Experts of a small language model: vocabulary 2048, a sigmoid router.
Below are experts of layer 4 (counted from 0) of a mixture-of-experts language model. Rows are named router (the router's row for the expert), up (a neuron's input weights, with its number) and show model dimensions 0-223. Each number is 128 + 32 x the weight over its row's rms, rounded and kept within 0 to 255. Numbers have three digits each.
Before each expert's rows: a language model's description of what the expert responds to. This comes from a sample of Wikipedia text that the model never trained on.

# expert 6
It responds to: Number tokens in dates, years, scores and table cells, such as 19 starting years, day numbers, and the 20 of Twenty20.
router:121099093125146127128130115128169101131145104134133188152141130118148115183143141086112184147120123158135132078137127133070118136142166133134071096155142116117085118111115123113091101146149130120162113110106154140099099148172116142145121125101181093081072151184122140131099131173152137166128211129142177150125103123059055098006102196048172189193114150136154092132131077128094132113127199120185191115124113133118185112162090070099157137168095130088112109078123196125128158114156143075155028151095141085149146119111079140124103145116101126126113167131123069118121157144113095133162120220153173150110110117138105090145144120142130109110128157121171167129142116127139180070099
up0:115075097141145091119124184162148077140161116171090107121144149138117132158135083102156125186117101084109155116138142182078181126148161124079057098133153104078060129147089088056082123139136091142102118106096120135120101079107135157175072147099097116135111111168122210081155101124117152086165146118132161074079107214105059101151105154176096091073142090117179161153139130137163091134099119136109167104112130150104155130180143118116116164165071116152111179115134143085195134078113136112115088156126093154098105103051135094103131139125120102169109109111120186093099143168110115143177125213154146025165135124091132120095127115124119136104159168137133091111097159092157130128112
up1:074113174099158120102189084117170204115109161108138111095113165170139152120067099110133104136164083177109130117162114105184123118182116174134121179168055138123145145152095169135154133133105143117136121132158141074135107124154070119132138142139154109162138126128133158137132112065156107122126117142153062142112070171208080058125086114124095137128123115128114082122142100147100168109119123094110066080161161136178144085098121093126119144151186115081124120101139156137110080075152153138122151119146116119133102069136121114175149099054133167136127138121084070103108116093155069154167157071150142064132112149135163106053166193209132111163131113129098209161149085162176150157091
up2:128144118094194128145172150194135141079082091149105134111162183190135113077126151072107127115192098090086081124153114193105190163118141136111156090162184203132146112127084125040113146144124097159140152142087153098114140139119132143143130126085098173116097173157088174153149119105116137113130115189150207171159094097107071097104141131154094139145119115132133125146140120129118097184131163185141118068098128148127194117159084100179161157188107137198102183105182159096140151161109119121161158109046161124124125158150149168167147116112120124090113104144145208144125108144172076133127142154154142086148157091160107136107192146117105108147133098135152171154095192140092135129153
up3:173106142132144084158148160142210186154136100140146045209091123130113154063037137082138128159140134177131139152121129112092127102095128173109128138139071102157171129142153136105120160142051129142138125194105180101146144145136094149156160134108119098143105100150085117156066143127141135112132134143089156112113148174150136134092130119142120124176137151116089114138150139182114152146066161162164120120116105132067165138126090203139097198166100101122150145173109123137136084220140102149140138130086123141154131164083112168088140099164103142155223128093112194089129133125116126096172187117117141145068191133100143124116112073168130192104051143172111092158133132123105121157150
up4:118123169115216119129175140145213096151157136109062107098078126093109158126072116092107126100145107167120152112132130116104135158169137135095074073136114154087077096126074123069117118118085148136159112126085143081112058111107111157144163090123107192122150096217147158149152165128113167133202166140181139167127075185068159147121098128174106081100186205108192157093156179105158105160082120106148166134128158139130124137189127114100122113131133162143089164150138163103108152118128141095108150142127098107194127101114117120134116099082118086156143144106177119166152138132087121182190130160109093074130120153117100114119191063075135092147132127128147161148113161164184116137129
up5:106095101104156135109069166131138129114122145103121088169164117101172118164137105098102118170103154130141111173127078115129179104121116176153140116148145089093144152140135108160142120137222087081063136094119188096157122076071154108141134140126141145142154105140177111119187131156116129187144124107127109089161199144146108085120105128098099143074128166122148203038090105142123137114041134108140180079158194132073158175094086104147141072161124162140126124126132117176136100177119130152159122113151151132074148086172149091162101060116118133100158114125147134076132142111165131170116176114090145132101124185073156100089151093168139149173082048144154181128138126155118122094205
up6:213155169132136154100114066116132120144091085150152135140113142097126139130141136182090148123099106058145100106165043048090160116133187120142100072175133113125123121064090120117133064145132116099068134149141138118150127117129135107105126133137103121083106151128141130142135129154093150138116128140118085116163136120109150135131128176083126142164142077174109100122153118130141179166087166123138134138111173109194115139142123060138094130161126201076126182096167076109107124091144131168115095181148171137116174121103096118078141144169105097101089171161066099123181124117086081079092118160124100113154198146165108180164110117189082080177193162077162188153105098086094177098099
up7:156140081143176193117154132137121096190090049098094090168157106146155155052100104133097172126199175189117111058142075139136115128064118135151097130124082140083161096134116144166134097044121179084089132106132106128166140059076147106109139144122114155085096122171108126134091116119155134160104154098106119146113120143097064136155226125128128128104136138120148137132154144084106085108117126125092139079124191115113230087122133137110081123118103106126070148133153127118114162097090119122147108122092078134137117132145128133102118147143168104144127116068068141125121116114126111129125133123119070154107150092114100126129133130170126130161216192182153164167131062191166114176077
up8:166116062117130086112144126124076165127139170113131140157149152101136148106129128092146149085138131072151156141082128219151123126069107097143127112183147062124145179155090150127158126146133116114048116122108125132127134179125155095073122091130142152132150142079176069119122077120141116133114068135127140127106099143132140125077137135146174143195106108172057167114133129168141152100156119130087163127125100125129167144121114143108143175091148059144083127106104098101107200134089094096120102140124125107088119139110126070144196116166124058102093162205126129115120176118089130176054139168109136050122056165089167117054133132087181171193124123081151127077081145124141142098090
up9:073146131106156122111137135090117146192102120095092130169116067132182106160130154179128179125116102179125103088183144109094159105081145131114114102083140040182130102129142104107126087190089152151072130093193158115074129162120092097077157090121109192106099158127148121146075096134134139141145124138082177123207137134120132160082056122145086140161107100161135138094152176087104148116074113092213152106139104134126160112053141143103161135105128200133109153097063044168102108104150145097117126130151122113186098151183073110147137100124104156110109164148114108143121140115125090172148140098104129210151127063110119138145142071153112094106103116148105124150137120098123116184100
up10:142148171122133124163095164126136180149159089135116140156104106075176130103112117153175148135090044141072180098186112142155112180154140167145130046114155154173073135067114135188126170096199090111181094136098115117122082091114127146118138129132127116154120123192132051127134121118102125137132182110134149153093121126074138141165142112135114111121140153123160134131143195158099074150093162151131135038104130130109179090158084170100195120165133156095155165171070160154132190101098068151055126113067190155137173128110135139140132089108116148128159144099140166160099198128184161082155114137107157126117151128060113122156136141175121109160140125151169165136115089100120116072126
up11:066147080140116112068146128160119175168097083121195142150160142114127145042127125194132131128089106137121127094159140133135158099118102189137097104069166085119070116104115133091053146146089140200133139146178146099123147123119179142119155134127106182154145093133163185097118132156134119137175122168112148133098145074142202140171119172158151139121124085099117147094116141049153135132195164149079146131087070123143128129162137207072108125120117155110178122132089137183143126135147158142157114114163151124171163134155063113174102196133127116095157154095129145158134074156128202146149146134111121162098189061097178125126144109147101186096101104043163155124152150149119131114140
up12:150130125088107114127151111070098183109155118116125116135049109107155195083155097095150082104136080078172094088125096156156073175122090084090191135237116127107120162130146080156156177125155062093124105121130161152154186144122058074197138116127149099104101140148092137136188126138078084189143107154141162141091153133152175113124154109091119118078135089144116090104106145147057079192186132139116131091123128080121135097078152108083121128192148077181153132162146147094186121196156151149133132136129106105183099114117141127126152145183150116143116145139172069123099092087114169102114101136182112097085147177096141088160150147140135118140128119145151135122149120155149122137154
up13:106183175113146136089075126161131136194103154141113127088208160079186211132093110119102094157155121131138109102127120131076112113088171120109126162174109174155120176092134134139149106146137109132170148120178165088108165086139126121163120099149136098101150139155140127148127124134128127158131139098125052102092142153100144137107118104066163136140062082171095166100122119155162213174159109114133116171128098126079102119143086123151082130193146141162074057098142139093141179082080125096167099122189134164073124062161152161122128088081117064122094138145128112081124082104195128131131109130164135134124137056090162189136150140134135123162181128075158115098128176118059104105097
up14:079123132116132057132119118127148210095155175111100184134145147123092092093125125097093099115153167111132102163127130112162122124146128114131134112090064127058098136091096139132157146097165173128134147031146141139131114196106167173152119159099114142167130116180077094100117100115124061117096189123128130128134150111113119147131101059111087141147129130145140097113204086100177106081139166130143102115103073123120136121189132112150156152181103095144089100090123146140178097061127144093146183165169158095144142176168147216077153074179132144158124173138204120138154148070125131185133135141099119154154127146109108158115124154124057091189132146090120160053117070096132116143145
up15:120049150159171129142162088106150164186098095171167102149099107106054112129161090134144130080058141109169103114094132116173083064148073145125132069128140097178090064128136126110125151123142175154140112099156164097077121160110165087067141122126176098129060189156154120101143142114142158105151142079140146210080091155103106092123120160123103077075153130189162153127141172089130137116084133115107160149179104132143170178142127135171101122124121102131066121158074190120127083125106127106178112175162134162093179106167154105077100153156149082160072140158142163162184171129135135150130078123108116146180143156134115209144116151096159132152120088102114123142148111080139123110120
up16:082155153151112102088201145177174136123118141160120121062080083182081142140176086114137143161103122146108087124112136113160089198120089098112177098172122133051113105139096145128147148143120120110167113079165131138108113139152132091114108210109076111096119137177131141151089123183143153181090140148113147119178106092172146109122129113096101111080092100112141113121129049121149161129140104150091138168089187204086135110132211121126061097144124143109105119100112071132085162133104114101112122094138149178134112142090148070177158163124154145113087122140096117166055111159164134102163091163096067150075142182151107114095082184097145075106135076101108105101160136158131144071127
up17:173128110127088061155179114083105139212134029097178150150139108081139170183135121118087135175102158137118084114115119168105110118157128103148169142119168135164143192097118154133143101152146108156160139118097128145149129167130140088123106156176108136115102144190181214122130084177131119138112176091114102134117122097105098089079182105086110138136070080175083182156112114136048124083140173112136081090173189167104139115137093184120124164106182153141120169127139155110130123146127157105145079137111118103129194128099123076131140153161092091103114095159194079085093148158149144119162148122115076112151070102150136135131070157139147147102174064137079148148093144149133157110164
up18:098134103093137112120181107121085133106154158175116126074154093135107147122145128140159075084085171192119051102141161141150197051134130174135114125109133140141126137139123091143114139096135177154111164083086192139162062164152110187120099114132131077116115123161111129126165157114075134184085132145155086128154119156167180185083120079075109103170227153160171104136122152170127134142159158159137182183102138093171152069116130111109142138164099085106177144100116121066141155122117108091175102121140114167132149037134124085129098148092124077164112121139200160166172103090112137057132119152128116080120141160080133106114112150152162136173107092158159142112179105153130126107097
up19:111154108120135074105176137131133115153123118181182146151098126176174093088114108087108120176086041117147104146158116202099115128143113141187109111096119087120163127149176157151104127154169144070167160188085090121114134102158049117089141134154119101119134099159132191170132101104080106137126163153114101092146166169198169127080140109128178138128173096163155104048098126116154099118129168184127159067114112122151166100144086136106198124165141158191148129125170096126172084176153104099143102135088079138121127148205142117145123095086130089153169056105121125116132085048185144101170155148154117129065132096136128139094131112096094147185103145136119127087136137173143118132139
up20:102107139084150085128119121139157069106183110147167133116107179078110113095093082103191204162038132136194152112166120154103120078079100190089086147113122118124103125122157129113178079156157156120124123174132125102098102073126099077116165162148154122085102089182170180136111137115114086139083124083172097106087066177163077084124170139056138132119186157102115142130126145130115183121100160103158140173125159156116078098145101164144106150081174078136092105169184145147135133097108155141161124128100154107145134101135117116099097079131102120127099182097089135091160117172123084116044134078139154141151072092114115127156161147150124149154124170064132074126146182094129155122123
up21:043101109080147178106120114198093133094069072102132097144094136130176155163101054144144148158088132141190150157156156128070157159076145115148185100088147123085043167186094128114157142071154105183120145136138118131156184125064104141157125160081141092108089164125133175113157156112087110183119126141127145139188116146156147143152137125134141184049173083104203121112093119120110153124131111108147139147149132111126122154131124118158142081129105162081161139184145120125110138078160161182162108129163157122135118129115178090134120108108148091148150135158143094111173153166167066139100140101144164088121072113127101043125129158155101187110092136088081100171158122143130175161106
up22:109104188151126138069144129155105116119135116164154172115171093133147105110104139123099104102133161174118083106080174088103129114205185172044102159153144087120140156128082128122146155081123122119156108125127136111066142081209132127126101157124125144126156209142112103133175136103164122093115130192079122126106159139132130119113136072089139120125146150051159119134158175084083116138118184177106104125128095162173152100182151147126196077207159136140184163117110094099055107108162153085100151140124194127109181112098111160084128177148135145173154087152149096171143131073115129159157145172106120148143152105099070149123045085150113163171139180140135162111119095137144153148171
up23:101165153162114110123142173139138105149184139138110084116145189087180079223146106121134180103144104097070112115139129070137148164154196185150125128103061101127146132164103121069121149161092144078114090123129148120142088118145140073124131125093125152091162132144136143145101128170152120145152111082088106159104124075165117095110122064129130142114151145159113131112182054111108136098119171119188168170166090071143224142081139187188102130147053108183072137077086196132126191141154127130185120119136100100151161156082151146159133135138117110123217135122126127154147112109123092120154122140163138112127119133137163122085204128118110116103148144100136123154127113135176160207133
up24:093055113183122097142174149134186130153094158138074145073147132121169076163092124128145147136137101102130158141096193080095156097181098164130066103088154162109090137106030139111095117147145089139081107160111129173132110100142142137133147147171172103135128071135132138171114190179151099133088101093139128128140088176028117108149131094143120116117176092125091180114127150134212181157130177106132154107137099169120185114177147178165166119093091108079110136135151175098159172107153120143139124141175105144117172194138147122084123132112098132124122150109127138123124137158123171109167099146125094109181106121107120181130085208136134138155124119046172165163152196117154117160137
up25:148137102137066113129145103153168102134062134123169216126122114114148108160149049142183126163102120147155137180093128156200113195127163200175100117130130192174121176116122135123141141136159090140137138107164125153130134033122128155088131128126121166191054125185149120144099134193109115066101083124166102162124166146101187155135123183098145208115110141175133112094130096105121106141141201137125159116125116164178173158136080130133116167178137100145093114194093079122129147144118131115136115123118106069134124149156175119080117047087166120165109120135168141151137099110188140169136102085126105138182131129115113147129134143104084102145143115101140125174185187174136157108147
up26:114178118163098152140097100156124172089120098109171143122149147069101146171163101119110104118103151098117097075154183196134116125067066186182145056121172099149133108154084115142122105069090124141151043130140175160152120143135142106054135112116102120136091101096136115146129111073160080097126157095109093150059139093108093076141136149128096109149143197170156110092098130130112155134091115092116085096123104113074157162098077108084123140103160105162086169134128171092150133107195134113148059076134133160093144095127101126117137137138139157152123144134144166146132121110122082181074142149083166095142082114121144160097135108096131154168088119125182141031176197077094142123086
up27:114161110141143062092093148129145110183136164142113064126115157167117157123156113100090190102154180124093127159156148089128111163157105118107131119130129133115067110157086152109115128132130119166089144116048139116116131126162097114089203107129202141096113095148193140135110106082161154172097155092098159133160095097098154153067070149106164125115134130072226100170064141127178165112025138144137076129159111133093162157234084119109096175177098142167124138107101181081082132075137147152127125126158145168171125085095131104124118100128107123116154166122157102085101160124073103124131132094137089110149147152116162142168132148101092100133136121127175133143099097104110158044130
up28:092126104160113121157131131150182116097111171114112152138111152089097154091150118175108139142146138126100110170116099161109125128082083088143164105080150136047144136110148210120110157144119148165109088098101129092100167167113114117141092163068051074100103164065069152131112131168116123144179146105108089158173098129093061103137091125101082057107133122120075176157086133103098145074095144164167155090119125127158131157110167115069132142151133159116128172097068166178090192147146160114166166078186126149141103102143131100131149165152115096171168109034056132147164136140145160082120103084151153159078098085102132093085125145089093092097104127110129131101086136160079131144167
up29:101154122128106084135083159118163085099111131105167195167175097100159121062122077131074094112139140152133095161143130133131130067161125101131165107128165078124145126137158140092099158163115138108125146155180131088047153110177116119068085051112100096153063158198168146130151087088136150174131140138129152152092115109134109094137065070079158136183140164155141115187149072159097140149171113117148130143104139049111185153110153099105099178057119187160095116118151150105121146121109123110173114130122107079125123083139096163124116073108162133095039069115099064111139127133161124101141187198157147084148104139165178133083152164138136138108114126118147078144136109099118147106131
up30:140159123115098084110158092160137129177151108144147087108139082158134139108122165147154203134079185142073119101159171085133116081120106080135158158140080072127150102156085109141082156134156114019233134134141111158128127112118131112108117145135119125160060119100105149045153107085126204123073137129139149129118096107131110116101144146112133118095134129115104125137174153122123144120130068129114123097107106084112101076103182197130112148129075168107184130141128182106094146095129095101163145095153154104173112129073071065156117055118071107162168131059100153125166143147136131071049106152140108134157171176204146100112107138112162121164140129110121164142130097143148128094094
up31:140148125121122078172168166141153132128133101140190142181137103155119147111120085145096184137084074125134147116123139136154107112045124169133121110199114122184113117110144174117122158121184119085157166090087093101154129140104134113099103107095150142116094158114158142110140132100092132197159172060172136109129106075101130175127077086088107114122089109138101167193153157111144079139118143154118163111177109110089152131083165078066105155201085107134146144087095116141155112111089142181148105188130111099178142133157116127180133118059140140107222125057109123171091160154154089083125105130135196149156057175112202105128161120147062130113115118137166163094096114107101167127133
up32:096138104186163094146178116119180198177150114089146113109132108100184165149104184161119077170119182151122145074120173181150165119098154167123150094132106152097092133164146111152096126135134135116104113116142083093119085101104071145099162101121116158133097113164130127082128151154106143157128136064136192136079133126075105164165122100142149099175102098159128153059173082130088195092103148226176149188101112126133114073153117143111144126183101110131041117094134134098165090148091081152130091097118134136065109156172096182119112169132074118143103112122162101151146125122161119151135149127106111186093141136141112143152172119201143128135079110127103104228092140148171145097125
up33:110165139080113143095033126141082146106113139146209082082125115113152114145112162141148170140165169114168136074141131123136145059109090190114090090171177190152104056182126129087126074142146131144121136098159157087142110156104103099128067126109130139144129145177140175148091134180142122114123144140085153132176168121070111127082126111082126100126137125104103122107136142103131164200180146106191123082150134141082108115095126094106144134098178144123135164090085114139131100101125116117090149161135070113140107176131094120111194076125091165155115123105112150089165184134134136076112000129123113133102183095134113080117115195145137136158068156135132140092063111133111124084091
up34:184145123133095095132147156164147212100096124187131095125126127166120054100072139168159095170090113135140181150171136205115164135107178123074130103157151143080168072118125079089098155113132123120131100192122163153175132128057124067114130161098126110129089137148088131142201178098145122152113194070165088125143135102086110127067137130102124106105116171097118174107127166152082128125121060143153176115123127124152112099114164150136126134111160090115144182057141171153083185099133147117135137207098124063096169152109094117115146137138137113097186122096156156131096096153201088159149152118152144145085118120146146095125116125074164131112094125188125178073102165134093091118133
up35:109100099135100143078163126110138080123117098105191149151155119109105118178171137126120108135158068153115079143103137097110174167150144105183126110132188107168143082108129073118122131156170107167110123116153112171103149161118145070132122219124109124116083135202092190110117144116112108141072121110138061149139113085181130174135084117134170133127075119173156128156130117097077099142150106139124140070141087094154178127120124139124141175136109103116138123064159152079108100107109109073144132186178104122096157135094104105079066175095101135142072096101129089113149217170123065144131099145105106117115082083105173140074089155074068124159076116120171145132169126140153107212085
up36:096124146124069139144096095116178186097064107167097173165150141149082131136096137172189163125084188108132143075134090130101148089109090140098078140111130162124146098111148132114103113121112105065122115102132176100072135114127153159116102108124063131139154104152103095186180073132166167065104187135144146129166112182073066154096172096078149161094111146120143159111132140119092175112128173129156133167107122104093164123149156112139128097140050102094113129070139096125149104128158083088205083126095170090144125088183094160089136157084075095190183149124115231143153123156096179130147111060126137162128131170163174148124130113152117155123136144128132117169127146083103125101119
up37:096161132144082102180141112103096124141171123106159131147108103147177094159113130095133171065093158157130175162143076090134078120128160075122146121151098101128162126145084153046123115135111121084149092112117128089158123111136050198113150067136149169084131138160153112093112117177147131142099128108115123125070159146185100204073139133092202160106160119091160128133112138163157137224110066168117098127144157176154119083169102132133179169113125166134109165138108096173125141140116122122119114069163112032143121148125016139181121123139144107078135141161149105143172101161069121164174134151120114092142130163104145116094153116093120098132105180143132147164128115156180110069141
up38:090110168113169111116092071117137097161096070118046168126067144147073091100161068131085152111174175103170148101118179113058065107098131177096081091136112112109118140148144110118078168164102164098152105076117101095133089152125105136183123079103174162128172133111134079155152130127177129090129154115117179142154113164132035147077063135134153130133157171159152134127133134118095101166155191066123129147074107102071141114055123083112108113184111154050157149119058072195124096122111162109153150120148124096125147153128097144113135145125133091129161135159074177140135115107131166094129100138144167139144153120109139138097107108172137161108091139078111165139142142146140170090084
up39:082148102089087139156123116150132111178142118109148154061126152092124153154173125198118088111139151140180181134182146125115113138130215125101166111132109122064174139073112148140167104152194145120164068109130129091129165105133155212142123117119108130117161120116093105138162116170156091177121139133042120113097108089114069035158085123092167089140085081096134133132106091146126093073117146156144082101202081098105108101159114179114098130096102122169109125090160199156128119166081079106078161101116076134148162113174122147137130112149125060086134105121156170155082096142128147082133076128086143159158099122079137182128119117072140073119138148073145135134144148116134160108111
up40:142114086120161152106121166120116113108133105128138091056155125151090086153156091147119135112115186093163150099147075110065076137104134121204101106123153120143145125130088117148144191175149111184121140146130134059132098176130117156120113133167160151128143102091163136136051106092155091173123124170048152144104156090200161077107097103115148106123148086073142159105147084021138165115150148101117145145102156146183091115168179170165134121102123131134193148130148123143139121106139146108069161149132139129137218124188084126104086171107131094088098161131110149138079179183150121057118121131113161143118185135126157108086072110109103031087148130104129113100149102114106129112101
up41:101102106121161111137111129099107148169134101187102181178104155145099179142105126121136148146188167142148115094109106103168141155146126087161101124067088097101134163183098100151125085100093124156156073066171107127168107096123090104144148171116152128187126108168109130171101129155157134160127159130136085132167101116201165115135183155134157160127136099111123157108111203091128164079148141112138160119093115094191118202092193109167120060127134172127123118148095161152152067144184115081118124079135092177103121155174170203123163113120087104109136176141141049113148150118174112152111125147161092159147093144159081133049119112135122124162161109113160105107158176159044152186133
up42:077181116117141166094091120062091120182068099117101083131153125114111138112104166169085103150129118183152170115162160087092114121148127188143099079110167136084147149197120146154151091174128098166128122115141123129118113159136139175116069186130097091127135171146118180102123147201140138174166098138121107170139168164113119151066092175144174164120143151184150122135087116175108102125069172145154144185124165170128109152194127108070168075186113076157127186124168159075142144132063133083137184154077128124115142092116148136098104147135049142081113088087163119091117153115082126078107146150122151097111124064134113107125135145135152163160119079093180142173134152140152142111166
up43:133085102093100073140126106078138098138143060122177131067147084062138121108134097095154147172138098118130117126122190106144106146165081179141089139112109205185126156155133077105125118112083161134135153134145082128183113140197098086075166160146205161118083153112103139141074104154109173048141141044096171122143130123125180179111106163094126101140146137131116139086111095120143111117082136117063170103186108102095117101137077139160090096160106094163158146113119052151174125129157176131136109141136141127136151105162164094119125162130103159111106111207142101122123137098103176128161145144117139219175130089107120130120150176105103131150161174131162108097154139076144056154139
up44:062103099163129136148114125040226102151130142081143107148059147159069108141137108136136166135118105121100130158158134112182093090086137130103166157130129140138116179178157147101184141156156074160114153131090126090098106134175122139133102147124090099070218188144099149135156148104048158103116149075088189114178121181138099123135082128189075086079176149161087153145133134115132131101078114177162145078118147173137159123170128143214118192125145127144150144073149151098170200112109091141137144128122141130104136124170112071137121103219164135134114094098127168144147135140111103141122149129128110123137121107152122112113137101063196099108129141175081104125121168141131127124104
up45:115133116095167183122101130119112166180171146085146186128133088113158156133078068116122104145151110151121118128132116122151089149132114146158104102110166172088118150109151084169109124136146181102117078113096175075100105121114123148072191124185158127160102149164109105158140131173154120166125116149170108096143139114114138053129105169099091083198091158111148147127149141082172168127122058141104129138106124174090164154154149113073155118139084125127145096161097130177109176174116112102228079108115093109082125115132163109103174099082160089137161109155101142160040109107098121134070141117045161160128098132149112127159138167174153055128161056154170082078076149151144147106159
up46:103129081144109128110112192158187137176160113142105154085116167095126109125130117085131153164116127140059153100119151164191101139165120118104062102109136085116101095152100058134098151150100107114142155151091159172113091100174122115158117124134124097090114058188150118181074123106083143104171155172146161093069132181089095187168121067164104069127166096165146143146162166182130122133066122182079169139128137115082162081122133108087130145123090129151101181121132136142193134081157103137108084155149100136073147139084149127118100100131185113105105128076186196100157160127154151140116187138081118101132135150103154146161110134139175164169171105147146090149119128114174157085050
up47:152180143120200088100121073206133108161080134127175154092152096128112144140140130067165128127126191123118125069105099134109136140133171100155137124161102131109154115136170187134156064137171156141177083141094127094109160196090072181107138095116094151119151113171147168154123154117141133136100103169140164137107129146092146142100029178098132135127158181092125122109188111125158150137125067129089124145070132151131165078108169121150092124155125177116115061143139131157158133149061152068129128112126082129122158172149118153098113109132118123106133119133164178118151077147049171103145152149185123087108153141110058147117182112110187172060166134108115168162198149130149073154124
up48:154135103178140122121095080135147169112121151143159111101076082107161116094109105140094127152149140135202140098088174152138178149127161139069124122081103113121156103120136208125136128193109146154116121138118127144138126140148098093171096122106137166142065177169116113128153072146098176141190118160100080101129115125118172118057141144118131130110123127171153099078165177073146075120139096090087152182162162160129109103155114088027100099096117151127107089075165135160217146109125138124134119161104110127181129123096154102113163064114123142118136136160083160128039028142114117166155089112146130062107110104146138130137093116097157096125148121072212100138149135166166090103162
up49:134128174116119122102088118113090075095133084124091087092116044097147107148100124099083147119140087092112110118162114102102134147158102147115143130164076109091183167058112104137141168172059127046134141153136116151161102144131092141103150164115184080084133138151132114166133110117110098174054071150111117135125163112107102143138023160185120149149118055160127156147156163141065129175113172087139065140131093135064110114119147152162148145122077148133105162072095130126132186127126136147130151147162156110123112071099140105076137088152072176196096122118143150136189073113107117111078126152150198094081178118119166091137103134178143144131158126140132103103144108120131163077081
up50:095096147155078145132120174152092164136068128136153076099141149095120154156104156054088128169081148055126082120199142148145105059182126161104124097095195107175103161121100088123087092120113076127146122130142126153174117115111119154104092112130116119123099088118100159066118159161104116156110041089163075089157168127114149126092095137087100130058128127125129148077070104138088144184095097172162106121112154168082156157154107146112149180117116132150151132089129094163101119119095152073105090138139088098114144111094104129143147103121191145157087092081157108135144141132155119136099060182151191138094156156196065112092172110103137117174149140140131075188162157122105086163112
up51:083094103133139151080134128139074145151135154159177131117121129078126138187144132110163134119126166084184123121148185147121093152139101150089093132149162119165098171130095073145174138108156096103152095112163155147143157128064114134123131165092131123137097130099141174123148255082114184119168112130129122141149207048111110128125084147033157126155161148107106088099092098145119062134152173157135151189098170096120140122109174100170142107137112145081153120102105124122144139170123122142136114159126118074146094106169077136154107115084137118106113107144138136153220082047162087177098105114086129134154132120147138141128092113129123126148086141120053097155247119134135116155108
up52:181121140131117118121110149178137053137150117137105127136149131117201149146144089107122160148207108155108106168187189172150156133100154121066103115128095102186156131155107106103157153095126122129207131175139135136085137156190176124158129116122119126143162155179166173100140136137145157062117109127111139136144117122121140108084121119067160108119143155136106127097106072072156192146167145149217156150101165176092113063190084100195128147180104142140110126172137145166062129134123119104190135116099177158116108125175063090126134118173127177170107157162162099134184154116128090153154093142116188104122146149113189117082165113117166127182109095073128165157148175124153171124108
up53:119136150135132087176142097161163094086129083148163094057151156138153143111106077168102108122136119160140132128092109161110098151173130139160081118129118138152117138083026087128089102131126217139125158143148141102084071087102075072101131119113117077157152196126112180102113096120154060073128150093109138163132131148169127174108154159091054107104135111105114161126185177135132081149119176106132181108170147134101170110170113147106110158097137120138119180136127130151150115141126143157159127120119095100136161146103204112195178131084131135163092132148123159129094061088103141100096169081162155181080162121130130130113173089173171106093080127164117133162092139171108060210121
up54:039133104182168128111170070166163102133148081124156148190111076102121159135098170127139084160140109136141170120169092127113174134156091141136076124199194172152129139109109124141130138136122127145134149098066166149116112108110190165099115136104174121074167140112148101139098144119164120173120128165100112170133123154121110140120145093109161156175147112114111200105078148113137112130150135158134176132144153121133119143139118151109224169147144187135142142069141134080084126151090170118167163124183121187103124140131122127093120110138112156123128094081083132045130104128035134150116179102124219143151122104076098120113072099166091088155062163083205110128128136174117114152168
up55:113161139106141136160122116142126188183133094144144090128065126108083127182151223133117134116114175148101198158109142136114115088026085149088101135120142141081156154112164129089111128114125075142091168144174158137119142101108156130151140146154177156082151124193144104094144179152138119073121129117132180142147106118163135137127098037147136136063162132099137141112116148141170116160161115125187166195135119158153066111100179107099129166111136142148201139086142214136141102134120140157073172131105124123123144090134103104110126142089153150146094118205112124180172133103165139133222116108118092146071155132107065099157115190084147092164119137113135179175114120167133144099115
up56:084118134074131090124155088112137105111124079143176131091123140158168161125071144150098146130121136094078068133156138143148116068118104108177134140169076139136154040165064119126114150125188102086141120104175191036135122106113137108116111110172108115169107194100118173145091082098132095156097134128155167062180169079085132090130156113175141172143115157108087165121182083165104140128093137080128139120109143128144143092126160117141024127140135112191123124139118164115088091122102153100191091134137146178159094043161129137146116146146173143161155111086094112135102155109160146119117135107139086180154136110061161137116122142147108110147088105144064162104163149169162145099189
up57:146172125145113110095106185113154117191127128102153091152171115130140150058131100129109176105223080126166152098195161123161142133129121122096129076114109130127137116213127085128144072173115148130172065136132144092145179188100091137121106137114114116142099097184162153199167126208091114119141160153140134159156073216144142074124135140165145166188166097098122097119092116116172131104108139129089164135179106155135167123132174185109132173141088149116182132188109178116169167127157102073133179113139083143097178128143116138115122139123167157066114090165097152066070132104139134140143096132106132111172161112078122118099171115108142104127184106113201105098136113106144130146115
up58:182107103118079123157168034095137140166119086126127116105177113135075223110121111079142188106129092094113136100086150173149133125187133157147140157108126146131078044127181165160125084093127086097119135093137216123131110106142130148166109101139149164146141166114159122125145102121156183142168126183190161122112114096131149077195082121088099174125093151151105120124155074097136121133117101115134158160088168124133104090147118095102117041104125168120119117089106175165065160118076123162146121160079083178152101131140117134144133082116156167106150192129074172110117133131140150150181129120152146105148111097175111123096114114131124154050126129073115123120106165195172157133176
up59:148135114119140140148165157145073118160133076095164117094124153113145153156122104091063074135142096183221136147189175096106100180090150126093068155129101104081136101141080121117095109142156103147057108108104090085125148150199128148168041167165130083161127161154122137125105142107155088145123155130114128133049146166177089144094147127132095132103147086186110119175067069161133094143089125132152104115144106124149158143236132119151162168136122134069149167095174110114158125144161120111173119115126151168134112074099142152152094131164143121071140102156146148088104083151152098111150154102140167102111148094155134117214130166075128112128113076134136105086157166150131055099131
up60:098104088134093108111047201191100112187081141137134144105122131130121177148093137102083178117118109106100139154119106164090142142168148117109117145146083126133049121131161143159123119098163071139128141113132160069081156135117087061116127123055097166101144138123146164126144144189099125140102063094162170110092150143149126137147138147100093152176143112147090074168143122081146117124119069154120118156129143146153126104158105117092150100152066172154155152154191128118085110140190142137061072120083143151173154140130107100159069107187186156126109151114117182151102144120139103137175159137161149109205178066155138092061103102116156172121089101106120093076134202112166103160125
up61:115142123152207146158172153190188116122115109051074148110115114113130121156109065101094120166202132100147072118152185109100127111094088105123082030143137128130123193136137084085130109159131112117129076085136112153131131119123164133138135132114139124116129167171167158205137104114124129167102114151085157142102141179175106164104114139106116157130092182209148141074196102102145066124105115139162115090156106125135130090121105116125136155177102159046100107094142091115107141073186135162122158124190164139101170112129145165096133106100165110084156106109133134103121083064146124187134087082176152163145119175167096130168157141164109127128101070123135120101137154198161142155157
up62:072113170125070116120138133119163215153130146105114068120194101071189125140140115133113157143081141096116180111093102159120106132116109132118043147167102079158122164087084069156132139107102105076129092124130078107181127124145099113120159112099149071166105119145138085157102100133134096129109147115151127140148093147109095139176159149108110074142179167074133076111155124126161123142081204155142122178143150110133091154122147113120110109140098168062148140077111067176164139137097125082121146077154089053167150133110140133137088120139122132154099170144118159111129078142143195096044126117088109189125095060092176102124117143135129127121117130080137136179154107109106186032136